Weights of a small mixture-of-experts language model, trained from scratch on English Wikipedia.
Size: 8 layers, width 192, vocabulary 8192, 14.4M parameters.
Experts: a sigmoid router, a shared expert of 128 neurons.
Training: a variant of SOAP for the experts, 4628 steps.
Below are experts of layer 5 (counted from 0) of a mixture-of-experts language model. Rows are named router (the router's row for the expert), gate (a neuron's input weights, with its number), up (a neuron's input weights, with its number) and show model dimensions 0-191. Each number is 500 + 40 x the weight over its row's rms, rounded and kept within 0 to 999. Numbers have three digits each.
After each expert's rows: "comes after" lists some tokens at least twice as common just before its tokens as in all text. This comes from a sample of Wikipedia text that the model never trained on. Tokens count by the router's weight.

# expert 18
router:484513498497489476393443510479509477530446533413576476502482385447519584502533465450541516491486506458488474455564462451574508534416514455492526483503551547498535476555503409450511488468495590494482527537532456530545508577506516431479504526465520507515447597487493516490505559554525513489519527477461510475492510498470512531452527489520513513508521475561478576504422503533446457461485485487468479470531478500523457561482507523513552479419498455487499479495526507538587493466506423538490462522401509469522491469516390563524533522531540493535477485573458607521514536552527489503
gate23:499518489506481451437478440583513451498490489474513548523481459506507471434565504518497489578492506436448459542511491543504517525514552449555550551495525490585500476526419473459428523470495506562458430556466480536509510535518498561506500520474508578545499484471457524483511543486488462527525484483479458491393519586471610499442521467513545564524532489462420522549478485561438453472393511440456463511462507540448492558495507548462490551504529548498545507454504551459485502509446477475497535468514502479528452464569512591503546531529477408545568488548513527530475530477436485534
up23:481484528525539495499489534421577457497483435467498513515508443518464495471536531527560536533516450564469451537549594454450468529492512540484432495510568401514499472420441558482491445486493538507532497486477482465500573595454569487492475505490531504514513558493529480480492536521482490434541482492430475464498506445508538534560528567483455410509464473529438367484504506440475530526454511471499497556539432513491569494488562480538500488468515495470532481510414552509470481486519443468448507492588471530540509565537511603529560526494528469513479537485573508528532483458485531457
comes after: " |", " ", " 0", "|", ";", " 1"

# expert 2
router:470534581469484468415489442481483562516564469468549498427428500535531528530477482535493506533553486525528487520592569479497467463500487511475483519476537516468546447514427523467512523416440492491510410530554442472483576533499522486514521521450529470566451532577481475537431515541464472472491519591492559534524454472506491503502506514490501501498483506470442573518494505559501475513422454578481484472571553538520498497423523518548455471480451491448509451426548451595487506501519512549479493425513514465480508528441477554494421533509487549403500469514431536488542497501491429529
gate2:538522576537559461532498485561537505508507467529460518468425484511525412527487455479461562567518433535531527515549546451466516433465489495510556524538475497483528510455496539519422490523487533469524486428510447481447480515451460430522511481441531475479496452533521446539441420431561468492471503504558465550465467531476498503492475464512459428422478543513428493470552525500538451476465557545525503436525522543533461458464440528489513481510534502469428461511397510574483488503561524497588457537485519477513473507566519518417559530460537550561434507547519483494487541456449447445
up2:486500473458494443520456479417536510438495477503541525503500470518514458548449527505461442522453549522461543531495466465494537417448516506440521491450540487464457570410516488475594447490453517584491459492481522532519557464544509515464443572500518492478521450476547498502513582599460513435488504409460464517473575430560511565582516517466522517541460478469560486478466449542495509483538457519450430475404503471465561500559492474516560478538494504514497506452519572526522458424502515555405508476529495495488484481443486455480458470503499436445517539503505539461502481551539514468
comes after: " of", " in", "\n", " to", " at", " for"

# expert 1
router:462516531565454491413477552491557472420451458488479415516485484495524505514496457481491527518463521388495463536500532492485467458486477529537537531486552513484458467572466521487515524551474547531525416498520561487498526478574545429489486539470567466531510512507457476465458543521474483530471459463504495542542453448550392546529477452522569439462497505611444508526477559554514482489487486461494500449541460492568568539493519433545477463487517524487610546551545481513486506472547481516480487483459539538475544548457433524485458511542479528441445515517448565561548508420520477516
gate7:561512520535568463476507521485504531516500505518500503422482484477528569560532462582506512482510448433440520459392537541549484574532502506494472457511510488533529487590434601543535508481504507505495496522510476504474537490516507424500460478462530455539492453476428516496452542505470454566502502544481419554504518493521487466510540538523467487533477533607479447490532453473440354552505536448456494457507499458547524552469467500554493496536572518437547573477475524538517527501452513451541535509539523519492544508558486513506444546464560542536555499543489461507478576494427448531
up7:456512508429529450468519511432478504560493556466556556478481477534438483511530547536491470493555507486480609540547473470528479449478480521516472492535485485517533532439514424453467554525526486373495477510460484526519510530528452586474439431528486489453508493542510481445474469543532484445508518499494542526529474512487534587470528463599483556479441500479492449459447528456512470507494489527561409512505523518524497571509455483483491573478432553605488549511532519424492519556483508455472463526499476519516470468441453526489550515535570520521499488483505468566511497558604543421
comes after: " the", " a", " The", " his", " an", "'s"

# expert 28
router:536578553445541446459438425485514511513478534404536484534475508440489535499602503529555555466506515543597548412444515543532439442457492502476445502550559484534577435539469503453552503475484530490477535523540481524454487560559505387563473488465470442526447499473495519521524497571504472508492511520448516442518487479510454461417535485535514431508522521503471538524432556523497478408497464555449443462506510495530493517480455552519490472444528509519565480513500459521529444517552504552490473487490479522571430457552528514558510516490459493503476471510467566488499533556525521471
gate2:477499456450499408465446536528456544560466477479438439518558496536537439484517462481587489471493501470483483574478511514494463500488570562605492478485458502523557535467476557533477477535459494523474497452489506471479470528540478528481521441437482547440463474489491440509529454485487536504518561521448554490456498577498456480555485467510479515460491504402461532498456526455478457456437528518441495499450559462532516497426510492512529458498491552436417512432542473471588528499516518474531501508531544558510467425414490496533504543459533539537469422576460403517445535503538492544
up2:521441447502549506558472568549485528611489439460483484534533481588526539529514509526548482524462430518468465501490492479416442447517519560480496463480523462562473505578525525544517482532490502562488486522481417541523418458533503537485484400408473449485514505461522560519606463480494478495535502526465535476478531484502512452547491468501485481426495510418517425530509539524477534483531479503512482560533533453535451534501522455494505569453449505410466503426482505528549545534542489519468469502458511491480480471479418515537531513526551587471502519531474471485532607538561463506
comes after: "\n", "\n ", ")", " ", "\"", " 1"

# expert 10
router:504566521494567484507515545453571496490466542409526511474455444483568468527495444447498536516424559500563504484498503513473495502436496553614496499476537498540530471492474522507553496480541595507536475501503494501474501469456525485489480552496535507561498525530498468428488523510510533508405507495471547544599483401456518545497546448538544475434477486496527507535467509536502447578457496513436443478464489468457547502457492477446564484518420415489498445477500483507501538452577453518412406488558515531506516530505530495436520478548511558544492472546564546524511422512504493451
gate1:489503533543548509528519574543552526425462495501494510488542481487490529569548516470429538506446445493565464503468465437441505416496536523523554500540477517450462498540413484487534503444395538516521460502484533497454524528540532559524472533537532560542533470514483437518389519539488514465513416462378554463516513483496516499552465553500456494514510495512535504598462508499528503428517497519561432489446429494473485440512466544450536472518492501520459524556459490497539460476501534567477497491520571428535500518476492458533500590508497459527434485455429512457546480486495573472
up1:484494488492457502521468441458486468554508424514479451457447543482527490520566468526499469559528563540500513454480545520504511467539513447496455505459516478539424521524504489487477461558472491454490541540483515570536515410547512498473533488530431501514526579490563538477510483535513528586543543538471468508540491541561497486455604502489483480516506567511463469519532557509369485492564459550536443422505424482551504530535489500549479559542448587484508435421570527461525456527485461449533505497476396470500529466461469475470436509501485484483482555508521555450513551525533464575
comes after: " |", " N", "-", " of", " S", " in"

# expert 20
router:450576555500497478506488576487517557556556498480565476559517486468547494514500461595546501520475509476462536506480511505513524551495453452508610477418526483515513423498507427532553469516392562452461407509526522529457512547503549467512454476500504422485490466483502470468469491480541456520509508501493491503611543458508462516411525456512527514577478524535550540437459500577473450480519499472502540486532468426502507484500566444495417504460508450467529431463479493516502523556476517559477521469522501512504577484443506530509501520503509509488473408506465587466454494493473415553
gate7:432523493482538566511519524443497507517472483469551445498470521520502498440449444509466467532448512539475512545544542524554549547560486487495570510471569566473472545517502537486527431552507489601510461492479469460513510486499552500481482524480548428521501486456547421577501474540469490512457463455560478588585556407461420555499464480488477526491445495490451462501515560492518502482464585459446500520511529491571555482495510477556471514556470485461458479508459513466472538520490599512481480511476526466473561494512510620477503519540514495459526549516478545587445535416482431504
up7:421394500466504530445517483473588510532454487520457492502597530503472507518433481554472472551477471545510493543569491492500499486475472489527530487521503550438550487477483531472527398453502547545544509494490504478528480486490496489486531515479447531520478453547569506542441465548444525568424557572489468505456389432505532499525499531513523469502503532532543465487609468473452457532446538506470447489480490405465522460572524536538547449501542533466560501448486446506479485472500514500468478446433465533513477517471495468535434489486459502505515453513442457535576422485419437496
comes after: " to", " was", " in", " and", " he", " is"

# expert 11
router:388516570499504498474457561494492514487461556538545551514461460503553538489498504472526513464499527459573417488503442492477529496448455409558549491517507493498536465465475493456525561530501485476486530543560505485502493512547513461495492496384522489534414447460527517469506527543488422463422470518474510523491417475491484483514503513533517443451535495605468536431507510558517443540400477583509485488567538444595542505483478481534557474429483479487543445538522525543464527574446532543449502507487459464514525466534536527514462478500537520479464448534495458535531540448461462554
gate2:463471509535548492514500512443480477520480512433447474513441505524579541548496511476461493495489549516493493491497481521495546484510535465499464445413458461520479512544520504397489522428503519542491427484515493508537453513603542452500514515413464505464483562471548469524450520506504417557435456526483507481492452491464424451556455500503546498507513445566568529503556465551526593514553512509525423460499510457448506421493448576575469479478533471441474508459514496535403520463481481521485477462568554555556527527502484535466545523501510462558446573505470587446462516456534499494
up2:500450538541491510553473513479474498495534427450484476463455468476543538488520509486531551531485536518428520534540481517475573562528516484444462448543434403533521518466474463513550542497494446492530426576498514503512465524532508477520549530510528487446570487597509512502475565484506463531451484534560523490429461499516510452513522533469569546514530438544535449482510460492477490519486546493543505471529553510507490470527541531573502404488544470483502489423559441545457578559467541524429572445556543527485551490423479492587514498528460469562481482516410496478482501412580493465
comes after: " of", ".", " to", " in", ",", " for"

# expert 30
router:490550484485560484485510539557524475537539508490481484474463457507529526525578513487493503567489555465477480502549412480510481538497451466448499532495498584574485455505468446480589494490434541525484481430560497471445485440565530502488478511484508499536511564525513511489541518554496426492477522557487502543527436447529456547480511487542556508552471530450452538531410481516442500551484432581429485455477535523448529579426512426523535494467577439507529536524537430487554480472478496486511449533473542537490468477470478550544533536459525497418413436577459543531526484520499426515
gate8:507528490533577455531483521531486467484476503522465517470498521458535540487476545421507587475487480508523539516432492509539428508535515521421460454502422517452440500434490470513472482483522473527511502483554470562424532517585461524545517520532504540472466460485450497512537523584466532547470412556467522535539478485522422482487445484543481458474454507529459490489539485503544509557484509518507494416561511526442451421494451556506553542517470487459566539491580454528519511525484447504512500552512506589573569501451511510481566539551550522529441584525477548507535568582504430467
up8:565533549571491505437504448556499574520535487486470527549527510469422511472432555463474447470548563517552559444494575509507494568523479513489511546534563582466468502539469503428505480445486506482466541538433565500499560572461427516501441526522516466544513475519518474549448447565505536501486521470496483490509483481433528555436492436487460500516497508414446479493472439470463493594497515503442522531479515515435538486508528544487518438462511550525492482484498464464462521461535519521566461491462474417626522537518527409503521473476501525472528557493459565451488457461480525516
comes after: " ", "\n", " 0", ")", " 1", " 2"

# expert 13
router:455532512487547440480465524485545456552514490439591516485470547499488508495578486522492524479504543434468520487521507356495468469392469499451523509464552604550547474490475512500517581474469554444515430516516566515487440515595490481567470472483516453526463489545500474524462512602435537455470458493507519461511519501540520504449623478528523523492508489495458518481502576454480507528529567535469480532526552472501529477480531461526467446444509426502516514444524493570556499502506543525531443458457511477467559504503465510508478532565527468532464445468501488524486435462512512574
gate2:535479542470544450449474394459456486468543529519479516545500510534548397454527470485537499565554514482547534473505434446524539521419512532461470492519477475483521493481519480469527461539461501591489458454516500467471508540495473517529500464498513459533481480510599532568446501489500506439388448497503418548532505467531566455440540472490584535606581480522527434524499433476519536482461445473461525487528412454489506520488524506521502494515422513435486466556521476427493495516522523512453472463448464484491505491489458464507482499486525472489428542406540551453471467469475476562
up2:538478505494482411494549510472580540482480545474488500532430457411521538517432558496443550519501481480453473479503536496551496491490414468505504546520500478522510487562468521614434450488482457479542562510511543490566483556561520553493513506530520560509482559441455490495527481467497562544569513514515554477521559555536544471482417457529461445483457473471499495460472446519499513478521527548466459499548505485430499435466532458483527465528534427646472548527467438474492501473540497489441543509592475500567424520487496521525486454491475461475452504479527513470518479462543567446
comes after: "\n", " the", "-", " a", " \"", " The"

# expert 24
router:513554516465540494526428483532506480509533561441458452545442462520503473477555517517566578525551484419557492508539470485500522440501445416460500456440506538540513492481483467546485621443511576495472547608509492448524467571476511446545453574487518507484449589502454449481509486560525469403479476548506510471516499554453500476507529465494515445476547506512471511471480532512476502467471531493474464529481535444543520538478491458473418452486518500525554477570514529495506416543523512505442456544493530484432416500527486517501464537464526502507483536544473453485506439413538495585
gate4:478517533465528457489563507519496540492481523465564405483485499479548442531558513542566442485588445465427434466434531494481469445503552544473557497460477497529473525488462469463547462452495510507532482517490504472498483512530551467555450491492565494481479524434529499431472461487475479541434479519431458528448526582473504453544460514498581484503511458447493463539438510456525467575441470458490450458527574480499530454546525493419478521495524521486494508513516548518511529432401508464550496505429479557494493454514462556522558614547440559519498546472517518504495447432563506460
up4:470511519523530464456533529457527498437496531512491419538505487474537466510619465549511467520533469464496504513447601505526539501510506488480449463459505495495539432544558500464502503440462577582524491486523434484495439485492503540534507494546523439523497522463502475579450500501479471541526497526544529521438537441510490494482528502493583471536570515516528466560542447538486462467497512506522514503467503539587509533506530581451537581456456487535608537475526492495520450552482529447440498496509493511437540442512586570547555516546493457461593481525506436531467428454518419541
comes after: "\n", " |", ".", " =", ")", "=="

# expert 0
router:397529508468512446465483471432536480512579482511457540510555458481530485490492434526560512488502545490539444451503417504557504498452459512526487477435497468537484482578484471446527494519408481493474426509520495541548481479512520522522493581481496489593491542500507470484557552544448537535455508537435542420506426499483471557444496444535536487504530473548460541540458560455450495556481506492434544508572545467459504577494477526477510495418438518472562501563558563553503456491547537551468485450480532465469487513510468518570482523516564484492485536563466555473487518462587475472
gate5:544491510466542500409557519438499419540433527426482477492524526505518421511495498509457482471505468496549492527489364461397540443506499542525499471514521500500507448467493417431492455497474554474487450514525458544507585506460517541542515541484488515563499536546473469509504524500513559485504494598415527498491485509471498518473512511543511483432450480505442527552467496581506467496515496557443460581479544449546451418557460542484488467478506451435490467545566527520492546460574509402465453473519533428473469540529489443511465510544479474529520499502535516444551518475530486467
up5:528539509506516520444516495502442543531468479460458453501548513570554478506502487555530517497512459510574462494583391521443640462548532541472493456546529441474516496474511441511562483521570517523561500498500493478433575475530475519479468516465510529557489496582475461522499553498486586529431539571464561554483549506395492505547531479482485515504508483531518473518523470519503466443512493549438470582486449484489456458552460484454495484451523464507509481546545545512498500523535571424410494485564486504500439529471539454460465450448458463495560505519532491442527511473562500483
comes after: " |", "|", ":", " $", " 1,", " /"